{"n_layer": 11, "d_model": 256, "n_experts": 64, "experts_per_token": 2, "d_expert": 192, "d_shared_expert": 0, "activation": "swiglu", "moe_layers": [0, 1, 2, 3, 4, 5, 6, 7, 8, 9, 10], "router_score": "softmax", "normalize_top_k": true, "routed_scale": 1.41, "balance_loss": 0.0118, "balance_bias": false, "init_std_router": 0.0189, "lr_router": 0.000935, "n_head": 2, "n_kv_head": 1, "head_dim": 128, "vocab_size": 8192, "norm": "rmsnorm", "norm_place": "pre", "norm_eps": 1e-06, "positions": "rope", "rope_base": 10000.0, "rope_fraction": 1.0, "qk_norm": false, "attn_scale": 0.0884, "tie_embeddings": false, "parallel_block": false, "init": "normal", "init_std_qkv": 0.0408, "init_std_o": 0.0506, "init_std_up": 0.0584, "init_std_down": 0.0584, "optimizer": "soap_variant", "lr": 0.00672, "lr_mult_up": 1.44, "lr_head": 0.0133, "grad_clip": 1.0, "warmup_steps": 200, "schedule": "wsd", "decay_fraction": 1.0, "decay_shape": "linear", "final_lr_fraction": 0.1, "batch_tokens": [65536, 131072, 196608], "seq_len": 256, "doc_mask": false, "train_tokens": 504200000, "steps": 4293, "dataset": "wikipedia_en"}
Below are experts of layer 5 (counted from 0) of a mixture-of-experts language model. Rows are named router (the router's row for the expert), gate (a neuron's input weights, with its number), up (a neuron's input weights, with its number) and show model dimensions 0-255. Each number is 500 + 25 x the weight over its row's rms, rounded and kept within 0 to 999. Numbers have three digits each.
Before each expert's rows: a language model's description of what the expert responds to; "gets" lists some tokens that make up at least twice as much of what it gets as of all text. This comes from a sample of Wikipedia text that the model never trained on. Tokens count by the router's weight.

# expert 45
Zeros and quantity words. Digit 0 inside large numbers, scores and years, plus quantity terms like %, million, percent, billion and football position codes.
gets: "0", "%", " million", " DF", " more", " MF"
router:503469499520457500466484468456491474475476451484441488519510516473510526536444527506508515480481516520542467507513490462493501509496512524501493491500477489510463480467472482518497514468512470459494487506533491480480500514490506521505486524508479460445478494490536507481505543489485494457494463522512445463486463483464579477451462496513471453513509538499524520496512510477560530502473484520484517535543488490514498529518465529523502483458477526498456540502518497488506501501504503499536522451558527511508538509513513471487505506504450543488522470479487506491487483472507494531493519456504487502537493506517497534487507499456505528525515530480467497495461459524485481511494566473520529502533505494499489514468515499473510518500537486538504431479469492508471505487492518
gate0:484474514499496479520510501493498508532504495483506492507521531465492457494505502505470522504513491486471513486498477555486466522546453466470499509507538527521513480533471525481497516479494532477512507513516502492513482522480570518446516515479513515467454506509493490525522520460517532542540485497524478469519493500442533487500479507490513484492507532478504546509497520480507489488479550498535502467500509462498538467527485520497540534527437525498455534465539498522515515510511500513539504524494542529567522522517473542502514512510476507509509454501509519533482517480489505485490491529470477481549517490501479441476511530498494531535489534490529464476528487469562503486483493515507514494523516520510488534491445505514546500491496455476490456509521499486477551448465455
up0:504510467491498509491490510470511488505483499521541579521505444493487498445523494530490509528451506497480479513495484460507499497476532492518527522523502495522472481477431496505533502493507474505516489507493477505512486507523459501475434493504454523520515541468503501504488541542475475534515450464478490501500506505487492542542522498529521467513532525519491510494485501515488529501508506479470520497502494492473516545488522519520473473548534483441526496560481521510448501476477507481499515494518471492523493537520498453493495462494499470471486515487472532505497521476499515516467498501502530510504520548484472506504500523497490491442505460546524523537486521481480515503551496524513476513468509513476487484505539506458461510475524471546523548506473527440526465488539552
gate1:506470515453498534480520484470507502518485550533486491511538489471437551518503503493453538511513512510484479468479527494505521502478490505487484455503520491527495461477498499535512514457491455422529519536490510496496519494479502484503493513519500502576477512450469463478527485523509534484476529449507504480513475507511505517488510473531480487508463490513518484467490524500522505510513503470480518486481485493516530577523526505526522520470479547525506537517506472462488525501457489483496524543479491491492460517538515473470478490505518494532454476523487571507505494506474501502447460500515466505525471472506502502518508520517493455473482496493557461510484512455492439509493497514504525505497514519455524480535509482522519479502480488481481506499518465481499534488507558
up1:496473461523484522485509474493508475518506480521478476475506483479556541521502487472489504519497470543535504495477464504519513549482515505501479438509500508507530495470520489492540474499492443502528492524480476487492471530545481470512531524534471503484509520478509473485538534563454524497498512435480507528500509544544476461490477482450532516544505487470524513483495475464545486524528489485491505500519511487518469531541540493529516451478513500496473473528510489463485508554529471510539508532488497502493491488511528470523493517510483472523516469521502508496466474499477533531468498509483534483491471479536514475533546497516481492530503532498532484488463488445489474515486499545475504472491474499452506518534499533561505457455512507486473508519517513476482508517518473
gate2:507508533446529474512489509481447501539483511477515473493507510557477480522479475496519513500499484558476497504495462471516490543512494486464508512478466476478458530509483470488442491433519489551537530491482472502486500527520515515505520481528476491488473522451521537493551482506508459493548511513463489465499489569508488526505524480505472462477521500551510481480508495444495505529518500448523469475507497527524531490478501505483520526506493541504487487463522539486498514494524483515508468431534526514526472502480471498473495492505546499510495464522464475511507445487508484518479489497518504491506489477495524521509523441497520465534476524492505496504464456512472494525465524472521499462487551457529504504532506502517503520486467484503495481538485523513492500494502449
up2:528482497550462539475501487510552500457523497524483529484497485461519522494511519500486482495489535435493495517530543553488506483498508516542510481523553521522555477481491547502553513536487508456467491508520494490511514474485505489488482511461491517494522476531515456527450511487494499519447518511555512524521496434507502486504460518503523538530475500458490528524501512554491476469506519541490531516481509468476482492519496475520500485489501461482515494526485459500490494486477539490489533573473468482497519501519522517551494517501474521492496536483555524481507571527482521510528481511477507525514510490520484475498487523516485550476515498507480485493530547495522523464551496531514489531513447528481495510487518494481508505506523509471498536495483485477501507502479527

# expert 18
Commas and clause separators. Commas, plus semicolons, dashes and "and", after a word or number, e.g. in "City, State", dates like "May 6, 1982" and lists.
gets: ",", ";", "),", " –", "\",", ");"
router:480506488515527521468474487510505466464518535459510488494505453463497446474496533532497478533519512509474511515434494503551537506566515478481519521503475513530529527503504513523477487505471510499472496447481480558495530495541468478498542492581482492488468529470512478484471474449539503470498502464504541504521469502475474522502486493512502456518494473469523538509524519526476528479501511517491499519530520527523509496542485451530493454510491507518479530449488511501473487532511543499531464465505478514466474495495523520483527507538563507513504496501541494489531461483497468538470470511500479472483512489510506486512481508456496496493527494508505463461471524512509510515479463474534503454520492493529534506481486470477475499483508518521482504538469504495482457502491519
gate1:500472492549501512498461492501520507493487549515488503500491474511482543460500508438519529507533516544534467475514506522476530500488508483452484513511520516524491497561489508503446509462484497469485518488479532542490498492512512483490484511465523517532484530515482519476489524518506522472465476469477523555495493539522511521495539522487484553511467496506491487494500492532541534491461477524485476473465470548503491534474465511538529537497499476475527514500492518471513496526475506531459525531516500492524555512481543498500513503526519519505526494460528506489455503499514484494534406539519481492490460476481497541517489494494517514509529483495490491466523515526475505509481517486463513500476536530498509495455454528468488484477500442530535501538502473534502453530508467
up1:571479485548504469517512501481522523503468506503523548491495522461480489465504456490485481512485532461498487486533530500493486470456485479484478507499491504537449503542501466463492509482523484515521492431478531489494485441510503494500507552472513466526499529488480517463493491495511522510491465462479526519497484497530488530473523490458528508497478508482546508521517513525521484483431474515499539437519473498484481510517508531516553461527507499444532483468517567525545523488502481529504483502437509502523493462524505489513508497522512490535493500463540506463473528505480511459488494503504534477482493490512492541534532494493465487496496463509490496472523523493450492457495527507479509531496492509513472493489502481497474510474518546506523496509486527552472521480497462
gate2:504508461550452452493506505502473454490501521509482493503480543521477493459499527452526546506481513463462485468493482542525506489502503449474486486499488477521514478497527557529556551504517533520520505533507515530516476465446501505505529527477499468503485570498519492546476433501488464506531493526490526487536481502489488466492533508516506531502540482502492476459472498504508545498515455496529496503502476491513500455507454523499527506521541487482502541492516467457538505471539493512521496497490501545483465498503518498463490518454506514517504539500526503494523525482466477495504458507534501471465493493518499479512500457525509525482537478465510477503490524478494479476491512495485504511503449479514491493503504510499518473480551452528509473508530499452508517491521557
up2:530570473509486523514501528479516512501483541468499464459457490503523471445494481524481495485497499491515505480472490498460516542489504495528525497491497445519479478551498518486520510495485512516492472497499497500505506507522508473501510510501548520502489510530520479521501518461489495460481483469556506517555501472524479521540514488500530502537503528501534500490435532486518510514492480496449485561482468448508506468460493541481504512523528495467526514468537525498527485494499508500511467476525536502532514472520476525475492524439491497506532458511511514487465503530496514526524475479505506475488463503517500513511503467536504472502515564484512486541447489502481579499488442458456484508516489519522513504499491502537499475485475518504517501525511558509503542486450477
gate3:483487507487458532473474527486461442485495535496522519497510484522528500514507500512468485479519509483536501501544475559512468520470486531546508472502501503466459504491503503488507544499526477505480485518481510497515526524491537536484536458516461515474511480534458502515554518520478487502470501514524534464478447509465483515536501489487462512492499481473450520499474508523527503475526497478483492521492472488526504430515514515481483495498533489486453505509484496493473519522514502531472500556504506462490495539486494503504466522520464531492536524487512474522514517488465542508508487571486430584493506497464513491455480498495490479531500495487529473495505543531468551463495526497534512515493503470463485494501512517540468535502490494510486531510460501527481453495509485
up3:542512466491520511547487510482499525533493481473474487542460524515515530484508506495529482510499507532503494500485544433502488496539491455526496557489529521544507466495506499500518455470456517521526493519478500473418475504512528536498467529482524509485476497528475514529519466505526511521520515527507473507518523472511511466478468504486530474500498486487460493490507517483485426502481487481522476496514510524480546522503483506470501499472490471517517509514460500494484505451493472459499509474485529483503519471516439527542516471526481487479478434518493526556502469531510541448511528465502515462470487548496435479543480482484496496487470494479502488474517504514539527508512497484508494529499540520519521507544498477499524465497487501471477497511499486442512514489516508

# expert 10
Mid-word syllable pieces. Inner pieces such as en, in, mp, us, often right after a C or c, as in Cenedlaethol, Cinnamon, Cinders, Teenage, messenger.
gets: "in", "en", "er", "et", "mp", "---|---|---|---|"
router:521518532492490438515518538546472495449489490477499464511479482476544496516469491495525524502490480524452476502530543528480502470499484465539491521567491482489535513498489504523508515514498521526462492542500506523500473461504512514486483498514489512543522472486513520531501471539518483507507468512482526502484546471498459513522564473469524511515522529516532470499528509450533491506505522480503558524442489461492504518502485508542487511481521493525515501517511512488495497477501459517480511491496459498510531474513432516476509502538489505501487496516444512460500490537550485524529519467519472504543494482520543425496508474509450471510520503502478481516526496475525511486506504498505498454488483525461492507458488443478507527543490504503500519530484510478507469501551520
gate0:485486497481482491486500497496524528505494515479518484503493522511512518462466560516464462483544462512500528495476448507489496475483492533518547500516494511466466484508503518479482501455531478553523499495477515457471474519507494492472488454491524444529521484469508504567524486531506482454522510464454495505495489447496506474521502483499477509535467495459516534459553434525477495512515535517505504469478534485505486483491501493516531506528521486495481483519499514507515481454453518478519476484481550497476488498462477465472514439531473517482526511540456483545514521495517476500502503501472514475565476471480473500465516463482519500490463482510499523534547496481509495521489515519504452512475564511502531488518510543510477493461489499515532526527492510477509478510514494
up0:517522517498515523525529494521529487433520508522506523532472503489474481540483504480495514473489482484481496513527507504508508528511521481480468475456515504570487492492480520502532513534526549462505503514538472525518528459479475510475465458535481520480472496499510499508487470490444533564479488508506509498501495561496503528490530523497526471473525490476547513494508539518513541470470472503488485528480491536475460461520545511473492490504519504493484514494466495513492502489523517552484518570496482514461543509546458514502471530489494513527522507503537504518542494517453526484535497467508463487472500537508496459510509442525500566504478509475482492457462487527482479465510502501471548511520450498477487519499496499508510541528486489489487482499498517507476522550492476
gate1:488436524515440485472507504471476547495471524493523514500470530494527481522517470511472531568488505497504476503472517538474498526473503485512506497450471516528496464450488533529492520500467529487503502488436477506503442514477504534517442507453470475511478479478508518467512488514528481431484511489499493488469480479512476460478498493473512458488475502482492508464526532492473490484530516519488472529463536512510494549459475517427462541480530502475515468470521497481478486518501490528514483497540532476463505471512503508523514493512502476489520523497517506482505525502512504523485482487513474470475508494527484476474521497468477496496502520507498532531473527473509460510538447526526520518483511479505542492506501526469509531538547509522544511540476514486480479546500510
up1:455561479516487439496482465498481500489530529483462519516484477495506472527425491485467503505511483523505536524552479503553491493512448461480503524536495518530467541504517490459525507480560480491476496525520522527512478531544477498468470488502501522459524484483501515462464490462462474502500534508502481497509464515514491510461462497528453483479543514499480506490495507498522462481496499492462507529513465473494570534507505488478492462521493513522520541566498462512533492495441523497525507525482549536513525513529494512503543528551506508493494529497490499518500516538474525489477516491499514446491514469482509517458482485483500520507524530474488453498503455488501516498478511505517496512528512523514527517516505505501508542483489514496521540486500467513541506470505516
gate2:447524510536518506491498524506460502515553514500502490452502510471469504477508490481502447440535520490489498481483523486508458515487458504511502503499481532472499539505509538495485500489463545509473528515461530484497515524519507522514476528521491517511444506522450516517500537567503477493539478503500502476492479495542506479497493507508453484498556539522532494491504514470487501498493527494503479496458525493523476493511485520498514508509454527532499538450525488506519511486489513538470549510507475517480486510470505511498513497507558527549510531436529561495496471471508487466517531460509457470489493519471501433531495493517472521466490527488497511502502506534499490485488490486492489516461504513501541502482525503577470481433535484468515488493512524501511464494521525
up2:488537546493519556446523477520501450523511500497491505440513514511497487505517503515509525529516523507505493451498535471521486474515495462484523472480488501457531513520457498456470495503480482489520477532474500498502519511460472473539542513463520450503476501540463491499546504472504464508495498491508485465468521464531546484513472504550492520499518501508490469515453469487506491541512489495524469527494486536487524548493463470474515505481462480487512491503505485478448520470483503485488507471464510504497479519474497515496518498470508486478514491487516543526517459537479489499502464461534470561528564495488539493489485451452505539484525477477488547493506496507506442488482508512549496503472482478475514528495472498491521538463509522532478544492487459502530524500503519